config.yaml
d_model: 192
activation: "geglu"
normalize_top_k: false
routed_scale: 1.0
balance_bias: false
router_noise: 0.1
norm: "layernorm"
norm_eps: 1e-06
tie_embeddings: false
train_tokens: 529900000
Below are experts of layer 4 (counted from 0) of a mixture-of-experts language model. Rows are named router (the router's row for the expert), gate (a neuron's input weights, with its number), up (a neuron's input weights, with its number), down (a neuron's output weights, with its number) and show model dimensions 0-95. Each number is 128 + 24 x the weight over its row's rms, rounded and kept within 0 to 255. Numbers have three digits each.
After each expert's rows: a language model's description of what the expert responds to. This comes from a sample of Wikipedia text that the model never trained on.

# expert 14
router:145122138164137086132084134115119158137125176155133138118138112099135153150071134154113141121109155082158113147114102166109138192141146152123161166146158129161148157092139154123133151110150137125145102112152106070098109128108159136104099095090159117118137125150117161150158138108109096167
gate3:118091162075130110129133123161155119136129102121112158108167097137134138155141115139176120105108146134110135105117094115130158157110095129085083134068125124130137106146139173081135128126135139135152144136109105165096106172146096122137176135113133143133154149168149119134065136078086118178
up3:135089152130116147134177094149126125124121109148143114152094126139128119158141097144135132121125151108120123093154185107149122137112129124112156100101125155088164096153133108135137093154149173073129174126100120143120151124181110141107115098146135138179111179129182094136136089091126139097
down3:141139129125135154086101133122133161144157139155137124131119185089123167111143179122098134106173140121199139141104132157159132079122131137152157114122161147099134146129120130160153150113134147124105156123152157121170145141087102147132138146142127166162139161100127152129154114181159127176
gate4:166124124088127118132146085135112158116094182140102181093120132132171143126119125139139136120169153142156128136151136110100150139099074111089131074111120151129154125144155133158179155113163129150154095109086148114106146142144121153119097158107123132133105114153102081100107094124133143157
up4:176129131124120132155140098150120147112115151148081146086132143121184134124097115156158118111142103152156142156156116097106147111117103095104124105116122179140160129121173124149167139120138124096149099097080143152108154114150139141109073155109125129135140130110090094103120111140139124156
down4:103082138142133112131156148165116150117146111128140136169142127139105147151128121124132153118099100145148104066102140101175118134173109153134123119122143102157144169131150111090136135125106107139158152147117157126124091126135114147130111137139156156122109190138124177145110164166126141103
gate5:103104165147150116089125114162119150103096121104113151147119121120102123114149086133136141146095160126162129149131126145122086114113180118131095144114134149106128139115119127134099134070099135081099086132148107139122079111129126127128116128095066131123102088103106127096150111183113144110
up5:120119175150125140100097126150126130108113129114123140127112170132115119132162117137087097145088167132168112144128124145086087142125176112131120123122140141128107115100104123167099126107116125082106093117111089148098095144141115102128111145080040160138126107138090111072157128114132139130
down5:137128124143153167142134149119138165160161108159107101091143108142128118168099159146108158134135144137114117109129178100132127157195060124115164121103113157131145155140144067116124136137146093160159087142143099122100103124076131145112162127127171143137162133173157137155086157113152096155
gate6:113107151137096138134104116163152130114154105146099095138184100137144118125079128153107134151080143102168082109081119131128144128115148069136103119142147137170109113108126099125167184124104142099108100142134123154144113112149132092122138138121120067148107079147108106139104087139148131118
up6:127105151149117110104119148150143115139143114140083077127202114134152135105102103132100146152113146076168125146090110137115153128130131095155131105103136135158113139124132115123152166119090115088118116131125115148120129107150123104110126139144112081130096063143099119149092121152118127108
down6:165148093111118113136118101135143134161103165128162143152142145150124179125124127106131125099134149151126111136145061141117153148093097149125131126121116132081125128113147144142079072105128132163138110081106133107130108116103105160102116093110112164115143223121130084124131168134167118190
gate7:171126129130132114155184130111133160144137175104147139146143130117117112116140133114121147134115131153117133113113176098117127135079123148100109188132124100106108156104164106100112122101113100134102118121157095082109151138104111141087109125128090116108147134107199125080151084146123100153
up7:126143136130119138125080140126126109119136103171132118175126121136129155137150153104107075125141115128127135157123075133137134140170107122151147090133135141138149119133128160134162148125118159121153148141106176174173110099156148093146127096143158169118090106114074143183120178103118159122
down7:122097123134162131128152143162171121153125149103132176147141131128115117090119120091127170141134119147136146104153114125167148115144094164131129138165146137109116101104157139117100083108146140153088130110114112134100153120135143117105106140137082112170126134124156088100151101147146144103
gate8:094139157152145139168167176142095097143121131106135103134155142127132122121161098128135116115126170168126115128119144140110136139103123167129102097169173130099154138101138134175106119143093146121127164147127131106114133115149167181115103122098105142167124122119093138149175160184129155175
up8:110092092091135108111079076128144157140176132163098150104088126117127127111085128114106121156135085123162143153125106132120137125148156108155156119116103123139108124153125129092133130106168125098121118152141136159126123146117120088149146115174113146100153155113144140124121103096105114101
down8:114137083174121170116063133157123153110119127132094153066099174153119078123130119132164140097138104094131145143085149122149115121149138111144150169162118141138139109125144161102096163099131180103138124115106166127100152117129128097149080123102154148129106126096104120132102114129103132110
gate9:097121151126107111143125146137137158125143085113114158119112139174132146124108150144136168119134162106115132143132138120114156156140116111111119142156157149140088151125138070159158140109181110166126144136079097145115156110088116122145133171077122092145146146156108106088124122135110096125
up9:118168109138141162113119113141152115151136177130143119115150148113121102133137121123149087132132112163117132119074118096138076105137115140163151122136099086130152115134122159108103114132091138088125138089129147108120114138166117126120104090184125127107125112123152130160136129103142148090
down9:146114141123106134148160140100134103142159068133097152104093150104113109162155134111121136143119108149077174152150143143132167111135138146158132137094163150167111091116120102150136147157152134192124098131125093111152129136081114113131134155132127073125131153138129122117090116164123097105
What it handles: Surname endings. Final pieces of surnames and team names in sports articles, rosters and tables, such as Grub-bs, McCo-ist, -son, -ski, -ović.

# expert 2
router:125132099135150140173105118117158141111089180167129104091147147166101097080153147185118107141137156152145090117136130107118191112128111187124124126122120155144136126137126092153119160132114132115161093099108149127191138139146105102112128086117090112134163135127108146109132169129147134154
gate0:137088124122139121110115099124133131084162165088101117185117107136114086125128142100116135099110162081137148129086131141109103100096107131106116131113131105109073127109115105147098122124126129128118154124128134127146127122140125166157174095090130130106123127115078088126122125120154161107
up0:105160115145141143113144184116126133154111123155137132069143141104110173131124124106127147145126098153107124128155139169148154129154148157149137128171119162100155126164140097110126119113093085135141106138112109119112163112100158117085125127148135157134099127144191146150153128137117122136
down0:094168148159092127088103098150130113175140142118128156099162108107112185111161134126113183131126161137190110146151099137092096168163098138143116128124156086121146140154166132130138082152113090135129102146113148137123169134119169110102120112165105144107121094111086135136140163110108113125
gate1:127128102098125132130131127140149105135130158137113177156125110089138120084143128146148119162157129132160125145165095120076121106158136147113112139169172108111190072134128133166150145107120110125124116181078127108146160125166134111119151166113128118115149106113149169124138145109113143122
up1:170128117134134124156091135117124130123122138142151112139119139190117115099116128176130166157146110123150115167145126134120123123121150103149148110154104097143147086131141149103121130154120136140139076107130172094161121125154095117123099150162189084125103095109103150145117109116071117080
down1:131137143104084147141123179097106145126127134105116121133113152148116102112153132125120095139133090077081140106140099114115091123131111116092129103140142130119139118123155127125093144145136151114109116138089119088104120090169115160155131161083138160105124104118100157114111107130119173093
gate2:119117094115194115111156104142128159133135098083110117122095131153113140152150094100106139101141131154148129151193138103124198114117134118135103113135101116123072130091148149148140151104112117120169144159149159125142104163122142148124121147176109124125083104107130160161109110170119142140
up2:147118160137105149141112118124084136148141140140157137139107110153161167089105099175117134151095110149120179143078141133169130155129093117118126144101170160134139146158163155129125134113177093111155107128147136137100172139109193146175145139099153098129147122116175157160137180107107129143
down2:103148103123099092133111105130126112086086141109087104144143121083104128114154138110117145129129114086146155111093153138127135098141100151191146122123186144135138112152107082135120122111131088137147117118132107089151142156116133129131080142122136135119133103089099104142136149087133115109
gate3:091114109131127110138167111159094133133100136111134077124126125118136142057163126168156114133121100128104159100087138143123137139162146081133138134139110106115132103151128111126086196139112129161172120142157148160115165135097123099132141080136155158121124113151126088111167087114175125098
up3:088136129110168115134108114116108117116122130114137094128098122125160132102138131141174096145107091144110170145128127150135147181165132108118111107109137098108097134174107093087083162139107128132175122151136119120141139104100142103127137095109131124112135139143120119143136089090137100126
down3:142146133107131115158147101121128130131132144118151160152136102131094139151143139084170155166082131113154092083118129134097076117105165120119150140157128101110155177129126103122135067100098125150137165133120112102086143141158156070108113130141119165126111115133121098138068163161136126175
gate4:135108139118080137121108109137087146125123069142112132127120140173112111086069111106139161149161117154162110119115154108121103107129109166157143137139129137144114116144134160113124157136120106135117126093122122145145113127093093123139124076131092110164149094145136100072137147100169134144
up4:134138136133135091117141113166159154150159108122126156158154117084141104108167133134158138111099129109092134105137134130139157172151136116155149147139115106096167128103107131168137108110166153107137145140133155094155160107123136139116098145130160124122082159093105145124161090218141156144
down4:148139137162176119159109128146110148159140094101152140122151120140143156127140105121093108118122093126126108165134102139092133138177083159129114142114140153145120140141122118129094166135102166096124124129164187175094132126142148136148137136146120157119110107116105113095115134139150148108
gate5:090144140136120101151137100127113120142130140132119127079117148116107096113130168171142151151137151120118160137133136112142102096147114109173107122143068090115095087153161089122101134086154170141114146121093129165161128145107154135151149096120148161123112146130123106134114103118145096157
up5:147137129058107098147125113113141135133123127083124070158148163119140131170138186110162156090105130111144123137098118162144159112130157124142133087148151152122166156146135118148129141133130111137099142106125124121134130135162097140131124126137118125184141107113188127144117123109134159110
down5:119122144100147107151128127128147142158156100148139165119121135099092099158088153120095162156125110091144158149092139147104147148132090116120118104096145124121129105127130134127145132144116105177140090157152124153125121100070115155155132094148107122132125103126133104105135148138083185129
gate6:109102122149105097154136147095109148136125129083136125140118132131145149121100061171123127127152132169137158114127088138123134168150148112146126137173116120124115105100144145141139142137142122128138127070133137127092114126098099145103098130159080094125101141119123179088105154139129101133
up6:143103116113167104146138152084136123153118118120108154130149138122154095130110107156076136125145160129106111148130113134121155174130130174135150125122135137152145123118111124160155090121121144118081116137117099118114114164107088158100075132143122120152086109126129177053106148113106127087
down6:129122141083146121094133117084169088119116112142116157129130152101104125141131099123135133131121129148097106132089092175168130111149135120162133138101095107108132066168101132147139100115142103114164173110136137116065118094103131127130113117122100119156097109146111114164091144099122149130
What it handles: Mid-word name syllables. Short vowel-ending pieces inside foreign or proper names and places, such as Alv-are-z, V-ene-to, Carib-be-an, Cal-te-ch.

# expert 8
router:134114161133097080136141125096153164121175114169142145148121086073171140124093138125139115096110138119139111079140106155147095141158118093122123122113140119161128146164108151136147188146136140076124163165133135119113145098093152133146123158137172134153126124129142153103133107108106114138
gate3:069117114119092142123127127164172136104131162120139159100113144112155196132154127123136120104143138146096133120178121114151129156108113141112130137100120141124110100157117161138140118138149135136169101155121136072103079134086154112154103123121144154127103115114114126115052156141111097115
up3:152161126129167113132134137126088111144136104134116098159137115141107078130116131121129146149112135127165106154102149120106140103158139119155117114117152131130128147102140062125106127123124138131121115113159132175174145110163099141099172146110093104140169148134136123160206137108163148140
down3:114109115157149167133121162127136100083155146128142139122132130119101145126125126127135144142131121116119095118104168114096071093125142080121107113087189133134160141085136166180148120108093125105119163100152094124140126176171110137122143146154089126143136171122120145113104134103122116112
gate4:121156142075090148130159156074085095117113152158092162122117130109103120137110091127154157090154115111161139124161118182078149094131141100136130159100120088136142153115112093156095080115116124093124134161125129120107087126131098100108124127136147113134137137111133106130121137148182140142
up4:120124127121083166115159133135126102111104123140097141143151120113108134122114046141134167117128145115139122121114144120136119111085166127132115148062136116104118118183080094137087104125110126099143116172101105120105157182128134139111141099108113116182128134128128098083097085099122129167
down4:107171163082156171097123127106155138110147157166108098150098115139164101119131110145176117103149134131126156117161143096119104098164152113114125152097124163122140134149121103135136153147111153195155166101087170112089097136156117109134148122127180131149164160130136172165135099163140116124
gate5:151114124115161108103120131097115144147134115154090137113139110150149100135136141109186124156130130147113163117116131122170176099108142131123112141130086123126119125132105137165091087129156152115113140100098103091135143119107137150089117135116151098118112098155098084121133116148150072192
up5:116108117139090143147105087154120116121127142088169131159101147141094143133132147140141146113148106110134097096151146134084114159199133126135153131106135152091143130147102086146144153151091107134185128169121171190138141107142145113121142101164130185102151162074122133136127137099129169073
down5:180111103158137184160135146132103104073158133145159123125133132122153140162117108167130145105123129091133160124149134149168090125141122122136117141084162097107128135128121137096111089079124144156188078115133126113102145145076120152106107101102123131142128160104156094113096140096105119166
gate6:147114102148153089118127110114126129136103105120138088135149125143162111145138132151167172134139161168124154135112167099144158093103172123129071138140158123116107121128098110109152092113127082110103134131132134144126107131137162174109109141109129188086139181116121102158126160097175142143
up6:119106147097137137134140120143142133140132181120155119155180174124140132120104118102117097108104116087121107141081128168121126132099117083112110115184100133148111111119157105115071157177155172088132152110149132114140147090141116118158107117165121118146198096112142111166134176164112113092
down6:114089136155146156069137132150090114154127148126178147151079154125104154126084153138119157073163103108120133098172173169146153142137118113156124153167161099120138104120116093096142123099121128097101118097116114138115137098128139188118117146119161119111125150114141124169112169132138126146
gate7:131075177116113146121160116107108160091126141179097131140113169107121146134127149182096150125115120096161126094106141157118143125103124141135083087108099129151091174129098135141184136127149082113164160149143134120138139108150092143138136133146161156131108106134162094102143114137091116164
up7:152123116123131140118131143123133122171120179110119128125120153117084143108123098179132156110053120088176111130126143132132157119100105124131122113149107119182105129149118173184154095146112127156116151112151115121075111127153156117156104075143139146120105110101171155112156119161120122114
down7:098166108152175108153117128143131123137108110150105132150143160108150123110104141132097105149180134120133128093119136124134068100122161093142103128116143107093133150130058107142129149121150124117149124118147121157194191136134124144156172044149138151135076122103127122139167130149109111116
gate8:125178134142091121144125140103190127150120126128106155110099161120088106150123130121177161140141170155128166130154110105120114142084134125141126174122151070092154129132140088142134143165142112109104079114115120152086082105100135128119126104150108117092139123129134113148136126115130108098
up8:144093080153134119151105123156084142130139141153136117121173092115150114091127134127099091118114077126145134158105132134139121126138141118126126128118115181107094134096128170134080114088134174142158148149113153118180158123162164129147144175132157161109104122169151130105154135136099147123
down8:137159140158147149094110151167168121110092156137176136139129103110126168109151136137137178087121126133134171156106159124132116092186139134141121117151129133158153171131118156130101097147141148139124140144136112112145142137105099153187137131181119141135129126165164115150107151113126161118
gate9:126128151109143146108147132122110113110110129127116125147141138092104096124129098080100141131162165126066109115090141132119151132058113142174126164121121120088152128169124154123138149158156084154114148136115145144113134144152163113105127197083107122131142119086124104122122097136152090148
up9:145147145133119079135092144157161116137117143137130156139122148143127150140160156135075175126134120130109152128131152182115146150095102120128155108112138148138127114151115123121130156092139124135135131148091133095137073131137119128135120129166143143117069102075081087081129120141107128129
down9:148113122105162155153144152137189167161155091134158121113154111128100157111160182114128112096149093144143155104143141172117122145127136127082148133141173160173113147105095136108132154135137116160108135129154149161094087091099157133128120091143093127120116110147110156127140109122102174117
What it handles: Common noun/verb endings. Final pieces of ordinary nouns and verbs before of, in or to, such as sur-ge, sp-ills, kilomet-ers, years, built, water.

# expert 30
router:095118120134161103116124101102125108111145117132110139113152118120119128120136160120108101136161120079168126142130146152118169105122136073157130145144120108151162145111107099154134097108160161096116120124130108123162136169156072128125156162129138154132137156146174127177110140139131129124
gate0:113094121148134125131137104120140114103080116134123111145122119086160114090125139097163141116104122118154088121121092135125150135099136152101130157080140150161149103122134126178145131133113119179115134101111135122192128125119119126148106122138139138113194092119145107147120160152129123141
up0:086098111127188129104147159152149149100075103169107148067110144132120103121129117148182151152116144135141167146119125129102153107178130122119153119122153119145120093133132117147111138144117133174104109128110136127131097128153122140133134162141090151136138147121148123113105100094156087136
down0:142168139149122127132166089125128137129134106151136164131127135134198145152110144115153133137138146131057123161125144152098116131122105181105158074154151160160101136129128121151127153116114131135112104114108129125128140142136137127166116152139134097126131119084144161104164137130195116097
gate1:123159139129171118100138175108108151152100119135145073108113115138135159079127105094124090114143114155140109101123145097174111153127119125149148112154142124134120091139185119113119112127165125112130140102145138096153116117110131104129135140138100119112120107130137129107151142099140114058
up1:125136198117113143098121143109122162160134123084135138149135119134117129082141104110131127117148132154182130147084116128180115153139130163152127112108138130121140101097128145112107116151132098187174151123115110118096122118128134131099105148140121120143117105123111140102113137097112137084
down1:133150142132109144132147125143128126131099119118163110172125162161106151151142069137125127110183124167104130139125109109131110106120158178145196115114141124132153177100130128109127142138101084152116127138153136137148115125100166107110104080153171159140136113122122124106130160113134106078
gate2:076158124123149137145124156128119131099151152127088113124110108110108131170104158162131110121150130109151070116125138104086147153169128113114105167121069095165072134141126143117103120113134139126144109080162094096106108138133146186070092076107134123137160123145145108174097146106118117142
up2:121126129087135114144160138096131150087138129102087156140148158089118130052089091117142135110112116098122141132164128077158118150070134138101135160148112149141106132129101158131141129123157114098094096117091083111138120151151099132136091142131177120117113121174069139113141100109122173118
down2:138099110140128109128134113134126107147089137118107096141172126107136106127156113111101124156125139152117127144142142103102147156191139129106153133105108070136110120114082179172129130091132083170108175116139102064141137136121155139124146142112077135121111135165118108103127122143105102148
gate3:111143132129121134126157120114131117121090093090152160121133100118124145098121114130159124134137109114129116140143090140174154115082117136096108150142099130139164148100120159099164161107148138155110115126080115129120137152124123121157123143070157117106173137095109083172077143131137120064
up3:139121168119131140138102132145150138141135105083119154138137105104153159129138109088080098119105140119122124090103132135103155209107143121139127135143126119139130134109163151163156122092121177127119120152114119098163138104111119128109091091131115137108122173121151136153117157115099117096
down3:121149083103106048116138091158127089166103143122134145128114124086145107110147162123105127182156111080147116129143148071154110115112125110134109152166116086123094107151118102121135114121104139120116144135109145148145104140144093145156151096107124107131103124114136097157099201125111171163
gate4:128139136136118127102181093089112136126170161115148139143135123134173140118139108153139105143101173146080120114172106092141143124144131106112141127132098094142183189120141087141117127122146124105192111168126147125109159107137114121138132122115168132124129107100138111135128105115190105121
up4:148151157136159105138128140148150108163128129141157086116123156117120112137125112128100165145099139142135153097095131131120109132091098111127145090116105125152148177107138114142197107119136185118146125167132118158116123126142154153087136146146143083099098113140105089129164166109145141099
down4:121137153094140123135107121146126097139087088102113178131105114111173144150159137135156114163097113131095072160135106119139152129133115130131108148142094128161112134149131114131127145140127138129144108105112106126145128121118097129152132096151148119145123121090083126126144123129158142126
gate5:126076129152106122106150149173091087107149121106160101137155125112164135138120102160109119130092158110154171160106117150168176106122142098159119134139116127146151143121152154142127151155083118147147110123140104139136137105110125090131116120112138164113119175139177115155147161180163101091
up5:085120074113120162118118071148111131168173102156129156188114121118113109121161153129107131129103134148148154140135120142154117102153120130120152110180101136155112161117140118124145129143110131158114091149098113159150100108133095166130140127102131123104116173093144137139119120147125107164
down5:121129093188141150096118144141130119129126126136118126163143093097097097081130127168133138130122097136135162114167132097093133136141129131150142142107164113144134117121134090144160111143089137155120185117106101106144144157156160141162095100150151165100151132161149110160148119122092111104
gate6:152132163148111130141128138103108101138132130130127112102122116071121182113127110124129137157147127133066097095141079129106140140098149120105157150120056097151128089088123161122140138134128138103140137072105085116141156115123116122131158109132122106121128102156089141086150112124126136144
up6:106137155168130140161119161101114106112156170157133136115108101175102102134145159139118126139077159150161165143134165099162199158116141131123151110153174167083164102109140081124126136111134133136106090178127145125120139136148150102180151123131125124143115114118142161111114133076124163158
down6:112105153143148153138071162106155084079094171131152068141146132102094155113130080159137107128154162161106162113170109124122160107115155104141138135124115096094101128155136104113119169145150140079128120152122097152143138159111129141105102116129128127122136113133076142123119161149098143093
What it handles: Vowel-led name pieces. Middle pieces of non-English names, often African, Arabic or Turkish, starting with a vowel, like ub in Azubogu, ar, al, ak.

# expert 1
router:104120071121140097152148121123107142129106089121163142149102143116097106127107121154106110102132136117123120105166091098124116121127081109111144124122125144088174112138115157124128135152100177151122124187107109124136152128088086091146120108130142132118144116130095150120134101120195120108
gate0:120156102153114115100094130154105124152156099120143154119139114113155120100101135137081135114157117136151132148160096138127167116125087136120111123132120181152166133127127138093171169103138120138130172091117078152136144125149194118116153134110126095134124108075098118139164129105157137093
up0:092124138143148161095134110127115113139187102186100158134102139123160120135115157148116098131176129161153122101160121133144116124132130184153083123097132142135123150141115168086168129160141174147140140117161121165114153123146128165123121113130139155085118101131118154072107134110128150117
down0:121122110148118094136094085127114109141153111106112133120109130107185108119136136116137048104119121108125116082127092133100131112121166170134098133128162115167119127125107115109160156149107185099131097143138095149116132064109150104183133141124136132083101159119123125103171106140151142071
gate1:086132114146144115122123092126104080112090130145090133081173147084123148138120152156081103120124126162098134110141094126092129158090123126164081088159146096158141130129129101133167116131122108168124103153103090131133068073109112098115145119113109147165138124154133152155155138139117169119
up1:190131150136167133130125120151098092096102178130161154099159162113145200117134117147095127100103147151103079157129093133072094167096085156150116098124101100111130123145144133131157126122103123129126156146123148081150100077095132138104081128093131154195117120138092113141129133155152133115
down1:138099121108127160150113155115110084124155164094126118150132147130093145102103116136116094090150137135145129123136173124137118085114117131143108110137110029138114110116144137119128134157106125143152148089108128103132139093120097135117101107124103145131122087110120113110120101157115122109
gate2:120111144148129159141138100164095128139111124090139086077103129140100131118139139145094095140115080093143103084150106089135166131125109063128150148138123153150093158147179148159130123131125144099105122131114147151137143135137068158152084143149181120151131137138079138103122117128109128106
up2:103179123167121145124118137098107129111173132119113181094111105097161146108124103128141166094177129155119136120073151127163095135141174155115124164170120110113175110098096135133111135150127104135126122114182144073125119137122113168104122100100116115122160151096146135138122143152135135124
down2:102089174125112137150149119089122134134148150158140148131140149101131127133099146083179155115162141168167151152113153154102103123121087140158175135109138100125098126080124113136155147147119103128154117130109151132148118176111145139116151110139131156134152118108146114128163117101151116115
gate3:135151128146133156151126128129107119122088116121166118182153100108119097112115126114133150149147119134138140142128151107136137112100120149159172139138100123140129104108115091183152110059108070139149102130141109122135089118112113134134129155130164132170108132165151146065085146166113141158
up3:143121145142116175151169156131075121138089167103131140166169099133121087148144112107142134155080094153112154129168127109176149122094109103195129165117110103122121141101160120149103114066111136152133121116112120117126107101139170109119151153103147103143127132151146114131132133171147151188
down3:139138123119114132093159132132131126105126081156125135134130121084158141159154123113166120181195138082135091158136139133141105143120120123131107100099131118096128086102149148154154129147076088094078144162128083123154105122102090109154134138168106139183166112158135103128125133117117106144
gate4:133134134115113173155169161092118141131133146131125115141137158114145101148121117114117099082151124133129099133098124115104106101148112138131145125111128139107154130131151111137076147122100138083148105125129102105144125158108123172123146099123093129149139136166105135127108110110094135130
up4:158105127098160094143184149081121148110146117137122151145141128081133129154114105129132127111160133159114092137116132117101115165137133138121120057092159134119163062173141116150123141120144099114140115131145118096098141173137145119112125163135074155131191114147141099094146116127156070105
down4:141098144122137161102188149114143114106130142140123113121120150106147109155122093119144127089118119126129133124132141172177114116090122117161096176163163092175165159151083122108134128138179137119146121119096108139146141116160125142163160146144107148124098105123085130101156125099125129119
gate5:121097101130153110166154141108128114126172142112135132159105083163140120111139137154141149139104134174115161095115156152137127142121098132121161150172163090161095119108121148101115115101128106134128103119119188113153136153152116121100111101166113124153115103111137137120137088102117112101
up5:147125114156133143143159126127097140077134129110132150128100115158124126153116180134144127139099161186139163094089130140117108115108074128091119144145136066131081143130139138127144095135099103125139105121134161150133142184170135138135158110157143146158151100119115130133140110122113134107
down5:140132129094123144115176163128125127173111110138107132104126110131111134119155089132160135145123133127128118076092125171169115117155137099141141118124085089171165113122104094130115135169142104098131119102114095156130155147047131114075122115121123076141110077174162101122117165137116111129
gate6:129158127121125111163099099153103142109145138131111130131126147127144105130134120112129109108087107099130104116157120135086130131111160114134104133115134083146109121106129125122090106118123179115149117101135162129133142096103154097102110094084101137131140108154149144107113154114138150089
up6:126123115138136116109099115118149150081125120133134125104151139095134118123157088102160160104150092094153150120106108137138133102112150142154109095147127093112118087125152162126165113112132166156147141153161142135112180133117127104133088094119099164154114085150124123126140141121147158116
down6:134111115117136096110089077111162134129109075117139100129108099129143116134156094143109134142149124128165061129127095084141079084099079139126151089127131112137125121133080120126111182130148121101140113138104133076110175108138142065106147132128144161085136132138097145181104142132148118132
What it handles: Mid-word suffix pieces. Word-final or inner pieces of common Latinate words in prose, such as -al, -es, -our, -tion, and comm in accommodate.

# expert 17
router:132133149150135120104113119096127183104128146131146130122161128073136140132129122146141182078109118110154105102122098127142105149151138086133150131111145119151094177131132137121119098111140125125174138106104125162150102115152129141113134110143153162139145166114107144171110122128100119139
gate3:119117104141118123127144117117096123109135168161142135141128168125135146085146154115083139083160155162112135116134128125102105147123150106051167091142136118108128165168112148111135144117162128124112143148160152123126134086123137106120129122156137101108109183085115112095084142089108174136
up3:150111140121128157127130157140144121161129099129139148121134085135133118165103119129184088106094116111122099150139117130118171104126113158201094135123127137144148099109114120141110128142089160133143106119101104122136128160136087130128132138115123148151185105172148148165152121150144067108
down3:175152133135127102146118147146103140093131155144134101116117136135136136126176136103124133142111125128100129159140108112105149093114151120158147112103131070136147112112134106152103149108107119133131125122171131098111103128172089105142109160111097125110140104134137129138131174132166139089
gate4:130129138172121139118175187148166094139154121126145139126186114110114139133120125142168114115108108163108102137118091107096148134125144127081146119145160152118136137116138107066111091126153160083156128153145114164136121139126112108134103156156120101070133109123140100106130104170138164165
up4:133150105113081119152113112103082141119163147125157106136163124134157133116164102172116118153082098111138096168148073145124129124118160146143120127136117136127100125133161138168141166124160116163130123129106098108127144110090117141147133155131114159128134160115100160140086106119121143105
down4:173178136133121104112145129128134127110141146113155146145139115116121134110098103093139124135174120127112114172147134132125146103081155164149144121096130178099153100144146106134154069128075132148124124133146135150107123146146106169165111175180127074093116133124075114114137114153157127124
gate5:127123143131133140075113112114131138148164095121122099076175144084096109116111095182084138093147122102114144133133162153163105153154127134147134132125096160124127129139153135131142160113146158094146128115165128073076115141128056122128161098128174130106141141131140164144163126178122138131
up5:096110161120147102099121084126133143150147087128116151141125149125134144066141119134100150130140091126100130133104104188118151190118124123111083179128082167122076132111124147103128121101150147132165130131163131118140114097140082152145140103155136135151101129124118117127125109115161145124
down5:150108177107139152145128128127162120090141110168127111115113103149128151146132108102157093106109115130149166143120135090150109098141160143158096147147111137141133085124148119126137138062131118123150116142146137124136123125140089105150132169130086121126144138100123074114155129137124142153
gate6:118085125161075126117165092082121147137180138105100115156131144156163142122152113094117170137097166113133126115136142124186119133122085119150128143167138092118118151095141119149175122145103151129165148144143138113116145088125103126146100134149108137120117108185111094095145120126112154151
up6:108095111172133158135117087114155131122158143125140109164151140118138121161100141100128159127119158109155142088154114130144138174158130117108085107146166110104120165097112113171133123120132142137134153166118137156140150122117154116126095161123179161117150135140097123129111113150124184143
down6:144110134131078117110109115153131111124147114154119123099155128090128099138139115144093098122099192095129138127165138150098129134118165117091123158084140124127152147160177155134116123078167122098122134104077096134167129153127108133107150127145102148140099138114078129130124114083120125157
gate7:164146087112166116102138130105091169129116101099130142143162115135154108172161161153107143104107146131126150123168096131150096181125108107168082118119139132147159100094175134157163085142095112122165125134154144138133117104142137116117152116146131156080152113166084141143147119151127100097
up7:113124081145152115136102171118130145145076115153110090140132134115106141111122124166128139148125128125117119140132105151136131057094134107195117121144095130164129109127117150092089141131180108097141156129101152091139111109130107132133141126150159171115143114115097121122115119125115127159
down7:113124164141168152140153105154151089128104103176188129137099105152141109095158113131122085132147151153134144128120105140107119136161164135139086106155106111148116139169130129122121109090101127144067121117108133115086129111104168150145104164075116177145153117091121088155138126105152087115
gate8:123110110165105114114108094131165119187140092129120151113100095099164116120082118157114149098104097126158127119160106100150103140156110093110122163120117140110135103133084125132110114183169132136126102111096136136148144156140145144153111119121162147150120084167160134119139088102129154147
up8:130094132143120074157069133114163144102130121113087130125100093124136124140098159130080125104142160118120097103123116157153128149132153142155136127124136132153108130120128121119130104141125135162090119131117142093128089130083126125164134113128152138168125178137152150125127161126176107099
down8:089135185117132153093163154122145137100130154144139108142125125156149114128151148074166158188164101113099115140111139128149106103122130119149113114092106166104150110120143110156170111127103128124136153156129144151155135127158138134115100144136108128124122137104122104157138132111160142148
gate9:162126126140107128146125165082149132171149104163070131136121113116101125165133153142134074120147143120132165092162134116143151141115140149087158177164144162117098134153126120148125109161165147153108123109070172136105101119147149114177171128097113143143160152172110118144117122164111119113
up9:101113137139136125107126110153103141086155151128179139123133158135143111107117102088138181117119089159107105136097121168110128122147114126134130088114129117116159128089135142133101113112079127089115179130170099120136126143120148145097104122165134100123082098105134132094090118074115160135
down9:133135126120110167166112172171163103139090080138108100107068141101112098086138137103125080111152126100123153127140150118114118124118161121114106168133133122121133124145119129095122120166175120158124111101091153112137085108106122136153146099120097130129139171136139130119150163171149063125
What it handles: Given names, name endings. Given names and final pieces of personal or foreign names, such as Le-o, Suz-anne, Maria, Peter, al-Mans-ur, -ensis.